Weights of a small mixture-of-experts language model, trained from scratch on English Wikipedia: width 256, a shared expert of 192 neurons.
Below are experts of layer 3 (counted from 0) of a mixture-of-experts language model. Rows are named router (the router's row for the expert) and show model dimensions 128-191. Each number is 200 + 40 x the weight over its row's rms, rounded and kept within 0 to 999.
After each expert's rows: a language model's description of what the expert responds to. This comes from a sample of Wikipedia text that the model never trained on.

# expert 46
router,216,191,202,210,202,232,188,216,265,222,193,193,189,266,248,187,158,194,216,180,189,201,211,205,240,140,190,127,231,154,184,179,201,226,206,192,185,202,167,178,225,157,223,240,222,219,193,223,265,231,115,200,119,208,146,157,201,149,254,207,145,158,163,170
It responds to: Ordinal suffixes and words after the, like 112th, First World War, second, third, largest, end, next.

# expert 9
router,219,234,207,209,177,156,187,213,139,213,140,193,234,160,165,240,169,282,238,283,169,233,195,178,151,156,158,181,191,219,221,173,170,188,208,208,172,179,192,153,257,216,130,201,248,168,205,204,247,221,216,175,210,120,244,187,229,220,200,159,206,224,274,146
It responds to: "the" after a preposition like of, in, to, and agentive "by" after participles, as in drafted by, operated by, maintained by.

# expert 12
router,144,148,178,231,199,222,176,231,253,181,159,164,146,190,181,167,113,133,184,204,263,209,141,236,230,242,269,177,154,213,140,238,225,208,237,222,191,226,212,279,213,214,239,209,229,222,182,177,187,170,186,225,210,174,153,182,189,186,123,241,252,249,202,211
It responds to: Pipe separators and semicolons closing cells in numeric wiki tables such as sports stats and election results, plus markdown header rows "|---|---|".

# expert 41
router,181,236,219,245,199,215,169,218,174,168,249,205,202,174,188,235,220,229,186,166,268,183,205,220,200,202,235,268,172,258,196,169,205,204,154,178,169,179,192,186,244,290,238,211,204,226,246,166,248,198,184,199,275,219,269,209,235,197,164,241,205,165,162,217
It responds to: The word "of" after nouns like date, age, part, percentage, as of, plus some word-start fragments and mid-table numbers.

# expert 38
router,233,205,191,257,238,243,194,215,234,218,267,176,195,245,218,198,197,217,167,190,177,237,212,208,235,228,153,181,147,264,180,140,218,192,199,124,172,179,243,224,224,205,157,217,162,247,121,181,259,235,161,137,233,140,219,196,188,163,218,166,167,150,196,104
It responds to: Blank-space table cells, plural suffixes -s, -ers, -ors, and plural-subject words like have, they, there, were, years, members.

# expert 4
router,283,200,206,242,235,211,189,187,131,225,216,243,221,229,207,269,140,195,148,137,220,191,273,228,213,237,231,150,143,257,205,105,158,240,285,196,293,245,165,184,215,189,197,210,249,255,210,236,227,248,138,252,270,111,176,216,202,216,189,172,213,269,178,167
It responds to: Prepositions of place and time, mostly "in", also "on", "at", "during", "within", after nouns or "based/located/born", e.g. "museum in Derry."

# expert 27
router,204,152,148,259,188,205,234,243,183,136,171,175,219,229,231,217,163,198,156,244,205,201,206,178,142,216,157,290,228,77,169,228,252,209,191,244,204,255,182,232,202,211,205,253,265,181,206,250,136,178,169,256,243,224,176,141,177,191,205,177,196,202,288,172
It responds to: Common first names (John, George, David) and syllables inside foreign personal or place names (Tam-ar-iz, Ber-rettini), often in South Asian contexts.

# expert 19
router,197,236,196,230,221,210,167,132,217,234,219,188,215,186,169,154,209,190,259,231,252,158,202,249,216,222,158,165,152,198,149,236,237,195,215,238,217,224,177,191,166,168,221,204,148,153,221,227,189,279,185,183,206,161,249,153,193,180,201,168,182,262,186,177
It responds to: Line breaks ending table rows and list items, plus word pieces in technical terms (h-ipp-ocampus, b-rom-o) and minor-planet tables (MPC, JPL).

# expert 32
router,172,204,251,148,237,169,219,196,261,210,160,200,188,167,180,190,128,212,147,217,194,155,237,270,197,167,186,163,141,205,258,201,210,201,205,247,218,226,173,158,211,232,167,178,192,185,199,174,238,198,228,241,216,227,139,151,183,181,170,187,189,233,235,202
It responds to: Opening pieces of capitalized words and names after a space, such as R, Sh, J, Laur, Rh, e.g. "Rh-izocephala," "Laur-ent," "Ray-more."

# expert 17
router,165,211,186,187,185,215,218,184,173,232,261,216,164,193,131,166,190,186,164,224,158,137,191,196,153,228,179,168,207,203,251,237,219,170,191,230,163,177,177,179,175,255,166,183,186,270,91,154,200,144,222,183,315,194,151,156,216,201,266,213,178,170,159,234
It responds to: Mixed cases: table pipes and numbers in results or review tables, plus ordinary nouns and mid-word pieces in prose (manager, Vice-Provost).

# expert 6
router,201,316,246,166,220,190,199,227,181,164,177,197,196,140,194,244,181,267,216,237,207,251,230,200,96,259,199,181,206,203,191,154,158,116,224,216,182,178,241,167,190,187,207,247,196,128,289,177,212,171,191,159,193,193,202,204,227,144,276,211,285,225,170,186
It responds to: Digits after a decimal point in climate and stats tables (26.0, 28.6), plus line breaks and words like same, second, per, next.

# expert 18
router,198,208,204,142,92,256,164,179,243,151,255,217,104,237,216,155,204,152,198,164,166,187,146,129,189,282,169,128,161,206,174,135,279,183,202,184,222,184,237,217,217,262,213,140,209,261,218,211,184,195,206,120,198,171,214,171,206,153,309,226,150,268,164,235
It responds to: Final parts of place names and surnames, such as States after United, City, Park, Lake, -ton, -son, and pieces of Arabic or Cyrillic names.

# expert 42
router,190,183,217,187,323,128,242,193,183,187,239,201,257,153,177,233,156,163,228,192,167,197,134,265,108,208,313,182,177,173,209,208,153,139,163,202,170,215,162,284,239,179,251,216,160,217,127,200,170,174,200,221,103,237,162,322,194,254,138,231,197,236,210,201
It responds to: Past participles after was/were or first, like released, held, appointed, described, plus infobox labels Total, Born, Order, Date.

# expert 35
router,224,195,194,186,216,173,139,223,229,240,195,206,240,217,197,191,189,262,102,257,236,204,123,176,132,187,158,175,192,241,177,135,111,158,168,164,176,166,254,201,158,186,245,239,209,170,199,211,161,211,208,287,250,235,173,169,183,251,136,234,249,215,202,193
It responds to: Capital letters and pieces of acronyms or codes (UG-C, U.K., WRX STI, 2002 VG), plus slashes and en dashes between numbers.

# expert 0
router,216,219,241,201,194,215,221,242,185,217,232,222,257,180,191,229,210,145,212,260,269,192,246,179,164,193,198,163,227,170,113,220,200,147,226,164,220,127,258,164,160,252,185,228,206,132,231,205,250,239,223,157,225,149,109,198,186,156,200,244,231,178,193,155
It responds to: Commas and comma-bearing punctuation ending clauses, appositives, dates or surnames in citations, e.g. "March 3, 2001," "Dent, Lynwood," "23 years, 60 days."

# expert 22
router,241,196,213,219,149,184,167,212,234,176,141,227,193,258,269,202,261,212,154,194,201,180,197,165,241,190,140,180,185,192,176,223,226,209,190,216,250,257,229,205,213,298,213,281,174,170,161,165,234,209,212,154,264,233,278,141,155,210,254,142,183,144,232,209
It responds to: Line breaks between paragraphs or table rows, plus counting words like one, two, several, all, each, other in prose.

# expert 37
router,122,171,183,166,161,209,217,207,116,183,298,235,169,172,218,213,153,205,167,144,205,139,200,233,153,246,184,184,178,151,225,246,181,153,165,194,160,197,215,240,186,236,244,191,175,237,150,202,186,85,311,217,228,181,239,196,216,162,280,161,174,191,102,271
It responds to: Line breaks after headings like ==Honours==, hyphens in compounds or constituency names, and name pieces inside sports or election tables.

# expert 5
router,227,198,214,142,208,161,197,287,163,169,204,211,157,208,215,129,278,191,167,197,217,191,148,211,210,286,150,231,214,134,237,255,148,171,198,199,182,200,262,213,268,216,138,212,210,215,167,273,111,283,262,137,181,156,148,193,233,191,171,196,166,166,210,196
It responds to: Temporal prepositions such as after, before, during, when, plus negators not, no, without, and opening pieces of longer words (con-, consid-, gu-).

# expert 26
router,186,194,226,178,193,157,219,233,100,232,194,178,222,237,131,271,163,231,169,193,138,245,160,156,213,285,266,157,201,239,224,249,233,231,226,212,204,204,162,227,238,186,157,181,247,210,248,210,226,237,212,234,249,142,220,152,196,229,213,126,216,266,170,277
It responds to: Dollar signs, underscores and backslashes in LaTeX formulas, JPL/MPC in asteroid lists, plus technical nouns like science, processing, football.

# expert 15
router,206,254,240,155,213,245,237,145,201,245,245,228,193,167,195,182,169,227,304,216,248,208,185,139,206,233,142,196,174,124,152,166,244,244,258,136,202,185,157,214,233,169,173,231,305,268,195,220,185,210,230,170,255,226,111,190,233,202,229,177,188,136,194,184
It responds to: The articles a and an, and single letters starting or continuing a word (as-b-estos, super-p-owers, D-iameter), often inside tables.

# expert 34
router,254,147,157,129,180,188,303,156,223,171,175,263,215,168,164,198,216,193,210,179,235,183,181,244,211,193,226,202,199,199,123,218,263,199,123,196,195,237,192,189,228,210,213,245,229,194,197,228,179,150,288,198,184,214,266,186,193,200,159,214,185,283,181,254
It responds to: Periods closing sentences, often after a number or name, including ")." and "."; also heading markers ==, and initials like V.

# expert 44
router,106,187,188,156,241,158,146,216,237,217,215,128,200,250,137,175,285,173,216,207,201,263,169,244,266,218,281,192,113,244,152,170,182,235,248,243,244,151,210,203,134,149,236,201,232,217,180,213,189,209,181,175,149,177,164,222,240,247,134,143,182,239,231,274
It responds to: Line breaks after headings or short descriptions, opening quotation marks before terms, and concrete nouns like building, ship, construction, house.

# expert 25
router,158,189,222,115,213,149,173,212,159,162,172,188,208,100,248,114,156,239,238,156,269,188,192,236,214,216,262,198,191,143,202,236,286,244,188,143,168,172,144,224,115,274,278,228,252,254,186,199,201,139,261,192,243,177,185,270,189,190,192,241,164,167,178,202
It responds to: Single capital letters starting names or acronyms, often after a parenthesis, quote or pipe, such as M-1923, KLM, Chester.

# expert 45
router,167,272,180,193,228,167,165,221,197,206,152,218,229,230,201,234,215,125,196,150,237,284,224,166,234,254,197,159,169,178,191,172,240,188,199,183,169,190,193,160,207,236,213,234,273,276,120,219,203,259,164,217,229,229,159,147,249,228,261,179,201,195,114,236
It responds to: Noun and name endings like -er, -ers, -ed in surnames and agent nouns, plus military and political words like Forces, wounded, Democrats.

# expert 28
router,226,226,181,209,196,183,193,210,248,242,261,201,220,211,133,199,182,147,244,230,156,209,235,160,189,188,172,144,221,137,194,223,178,225,214,228,214,197,157,135,193,195,196,220,221,214,158,255,244,186,190,273,244,196,279,159,218,185,157,200,195,197,180,242
It responds to: Number pieces, especially year endings and vote counts after the first digits, e.g. "17-86," "16-41," "27,5-16," plus "thousand", "century".

# expert 10
router,171,208,226,146,185,211,245,205,188,244,243,259,184,245,237,181,167,195,252,215,273,237,227,220,252,221,262,157,183,250,216,166,231,142,195,166,257,167,279,110,159,267,226,213,186,119,228,268,215,204,134,233,242,230,226,193,262,184,106,210,185,203,152,230
It responds to: Line-initial dashes opening infobox fields (- Children:, - General manager:), plus auxiliaries and adverbs like also, would, can, later, then.

# expert 14
router,249,164,235,163,179,215,208,167,189,178,157,204,170,230,222,163,145,239,223,161,225,195,200,226,287,207,201,195,141,214,173,293,203,180,212,136,193,253,123,176,259,277,138,215,127,240,166,158,173,178,174,185,299,184,238,196,188,197,185,242,202,281,256,202
It responds to: The prepositions in and on, often sentence-initial, plus first pieces of capitalized names and titles like Pan, Van, South, Out.

# expert 7
router,135,177,179,198,223,81,137,199,159,203,284,210,203,184,238,145,247,219,194,159,150,211,187,214,191,173,238,127,150,218,170,185,243,174,270,232,269,88,217,165,223,193,151,172,256,219,210,202,192,200,175,269,200,187,173,246,199,219,150,196,195,273,198,139
It responds to: Word-internal pieces after a word's first letters (ev-ol-ving, cond-ol-ences, Rob-ot), plus table pipes and section markers in election-results tables.

# expert 3
router,219,179,218,172,180,254,218,246,238,221,221,140,217,191,200,147,131,137,210,183,185,217,216,180,214,144,187,151,167,223,208,255,199,237,226,163,231,229,204,169,227,177,221,277,221,210,217,189,239,172,180,174,158,163,177,160,256,184,161,232,227,218,182,309
It responds to: Opening parentheses, periods and commas closing a phrase or name, e.g. "Odd Squad (", "rules.", plus second halves of place names (New Hampshire, Real Madrid).

# expert 47
router,224,190,178,183,152,228,263,284,138,218,204,228,204,227,119,197,148,148,229,133,220,206,195,281,189,147,152,273,236,162,165,212,184,330,191,172,211,163,157,164,173,152,221,251,212,200,237,232,151,147,204,160,202,197,165,248,215,177,210,208,257,229,186,190
It responds to: Recent years starting table rows or ranges (2016–, 2022 |), section markers, and adjectives like American, National, University in headings.

# expert 36
router,185,218,245,157,186,188,241,190,171,197,149,146,194,186,197,136,154,234,194,201,205,239,251,151,166,194,267,222,225,151,206,223,250,213,258,281,263,229,229,119,165,219,187,231,276,192,238,245,243,219,226,229,245,254,189,173,177,253,218,185,164,147,240,204
It responds to: Derivational suffix pieces ending nouns, e.g. -ation, -ion, -ity, -ment, -age, as in "pass-ion," "assert-ion," "Lég-ion."

# expert 11
router,81,225,210,207,297,186,125,254,190,191,186,210,173,145,293,173,110,210,174,250,215,150,233,194,193,151,150,162,214,114,196,150,176,243,199,207,164,278,228,146,170,268,257,157,178,160,233,249,187,218,202,219,200,284,116,172,210,201,240,166,169,228,224,189
It responds to: Colons after infobox field labels (Coordinates:, Last appearance:) and connectives like about, including, where, as, because in biographical prose.

# expert 2
router,187,212,190,202,272,232,190,197,215,216,254,274,163,156,188,170,184,230,150,126,256,223,173,162,205,209,202,172,202,154,255,198,151,205,175,227,200,198,185,173,222,270,202,206,208,197,166,189,262,139,267,199,258,195,161,187,218,140,247,185,139,147,180,269
It responds to: Standalone integer tokens in tables, stats and dates, often after a pipe or parenthesis, such as 27, 22+12, 2.0.

# expert 31
router,205,271,282,169,197,183,210,183,168,207,225,192,186,168,209,165,195,215,222,221,208,204,176,90,164,224,174,189,181,235,240,270,185,202,209,269,197,222,193,263,207,333,181,206,187,150,179,254,220,238,223,225,146,185,125,187,127,200,234,168,203,202,196,165
It responds to: Middle or final pieces of foreign names (Art-em, Jean-Mic-hel, Rí-o), the word and joining two names, and New before York.

# expert 29
router,206,270,201,142,176,172,158,182,208,203,232,227,216,185,179,160,229,167,105,199,249,262,222,179,149,216,284,227,206,151,218,231,212,225,200,199,179,218,218,242,179,162,172,219,172,116,163,158,184,195,140,240,196,278,266,232,247,149,217,116,183,214,210,160
It responds to: First pieces of words after a capital or article (P-all-as, p-omp-ous) and common adjectives like main, political, local, central.

# expert 43
router,171,202,281,202,203,184,199,224,210,217,128,231,174,253,187,226,195,191,296,219,273,241,178,191,206,238,154,177,164,273,212,154,235,155,215,169,216,202,139,227,241,229,198,230,246,210,197,201,211,172,244,236,133,215,125,254,205,134,216,244,162,215,151,197
It responds to: Head nouns after the or a possessive naming a team, film, album, series, season, club or election, e.g. "the album".

# expert 30
router,210,154,217,161,182,241,198,115,162,138,220,216,194,164,66,220,161,236,165,212,204,159,235,225,194,240,223,202,177,156,250,225,225,152,195,167,191,195,196,171,186,223,176,242,236,219,134,198,212,172,245,243,222,207,204,235,157,219,239,208,177,179,184,274
It responds to: Mostly the, a, commas and pipes after prepositions like of, on, to, plus past participles like granted, married, commissioned.

# expert 40
router,206,194,180,208,230,156,178,238,213,225,181,219,200,244,140,164,98,194,228,211,203,200,151,214,289,198,240,201,240,171,155,127,219,142,248,220,198,274,229,215,165,168,220,261,197,245,270,176,210,202,161,155,203,144,173,234,218,185,125,208,166,211,207,128
It responds to: Hyphens in compounds like "19-year-old" and list-item dashes, en dashes in year ranges, and month names in dates like "November 2020."

# expert 8
router,204,173,207,98,190,163,147,245,200,221,205,238,106,255,217,155,235,176,237,160,151,203,190,148,267,238,227,231,212,134,218,293,249,186,246,160,205,138,231,197,181,152,255,212,185,189,226,196,272,243,118,270,230,203,260,198,232,192,178,289,224,236,206,200
It responds to: Infinitive and complement prepositions "to", "of", "with", "for", "between", "into" after verbs and nouns, e.g. "expected to be," "total of," "learned to."

# expert 13
router,222,84,197,190,181,155,206,195,182,209,192,185,258,161,213,143,160,220,276,213,205,223,206,226,271,207,199,176,212,156,182,207,200,223,184,195,85,212,178,197,309,172,200,234,154,210,175,180,183,304,155,168,221,200,199,258,209,163,164,243,235,219,189,172
It responds to: Ending pieces of foreign names, place names and rare words (Focșani, -ish, -ine, -ative), plus line breaks ending table rows.

# expert 21
router,223,237,248,156,190,162,137,200,166,239,247,189,251,191,245,185,221,173,187,211,189,237,140,173,204,208,162,218,154,214,290,177,235,221,188,237,245,150,163,111,183,171,160,274,207,233,124,241,226,174,211,140,149,238,215,163,221,203,200,214,226,201,277,212
It responds to: Pipe separators between cells in wiki tables of dates, scores and filmographies, plus motion verbs like went, going, lost.

# expert 33
router,149,208,100,182,176,179,129,163,246,178,167,149,156,185,222,202,220,176,123,215,251,124,214,147,198,187,133,197,151,209,148,161,186,222,312,180,284,212,166,165,238,212,231,194,247,177,240,281,206,177,212,218,224,218,228,213,199,228,178,109,237,247,229,141
It responds to: Closing parentheses after years or numbers in lists, line breaks, and sentence-opening The, This, He, It after a period.

# expert 20
router,172,245,176,162,264,176,142,188,219,194,182,256,207,253,262,171,169,224,157,209,186,233,232,242,139,216,199,190,171,216,236,109,185,206,147,90,266,184,180,276,140,178,100,200,214,182,239,183,243,188,123,158,192,224,198,231,185,216,218,203,151,159,183,255
It responds to: Line-initial pipes beginning table rows in election and asteroid lists, opening parentheses, and degree, minute, second symbols in geographic coordinates.

# expert 23
router,197,134,317,237,262,159,281,183,175,165,250,141,229,165,212,164,228,160,248,242,142,183,196,197,268,199,235,115,162,170,230,112,178,210,268,153,180,178,216,239,203,218,246,159,221,159,194,252,235,193,246,245,189,218,153,125,202,201,156,167,193,195,227,165
It responds to: Verbs right after a subject, mainly was, is, were, are, became, arrived, also line breaks ending infobox entries.

# expert 1
router,183,181,168,162,179,207,193,220,217,254,184,138,223,218,229,202,148,199,161,254,189,210,173,220,205,246,180,216,187,240,230,197,236,302,132,193,201,227,175,251,218,243,170,124,202,262,227,219,115,189,225,229,178,172,217,189,200,247,253,163,213,181,175,205
It responds to: Conjunctions and subject pronouns after a comma or date in biographies, mostly "and", also from, at, but, he, she.

# expert 16
router,216,204,227,179,199,244,133,173,187,193,242,194,207,243,274,178,181,167,210,200,128,264,166,221,172,251,147,187,233,267,168,211,218,226,290,202,141,176,206,217,197,298,223,169,302,161,167,160,176,175,227,199,258,163,219,213,152,170,205,182,215,191,237,237
It responds to: Possessive 's, pronouns like his, its, their, who, which, it, plus mid-word vowel pieces in foreign names, e.g. "Bar-o-que," "Shou-ko."

# expert 39
router,204,200,194,159,238,297,189,234,228,161,125,269,198,165,238,149,207,146,212,174,223,222,238,255,179,142,271,226,181,163,165,188,131,208,200,192,204,299,192,206,220,146,184,123,185,256,261,225,180,191,234,174,185,161,214,223,234,184,247,202,252,136,213,202
It responds to: Year numbers in tables (1994, 2011) and word-final pieces like -ed, -al, -ing, plus table separators after entries.

# expert 24
router,147,181,204,255,221,271,221,239,204,247,188,151,160,216,248,239,191,212,206,227,184,223,156,263,213,180,144,259,126,240,292,200,231,231,204,169,188,149,203,248,158,219,215,250,112,125,284,255,272,174,244,180,218,182,150,219,146,175,153,233,212,197,215,198
It responds to: Middle and final word pieces of foreign or uncommon names and places, e.g. "Zan-jan," "Bang-l-adesh," "Ful-k," plus "time" in "at the time."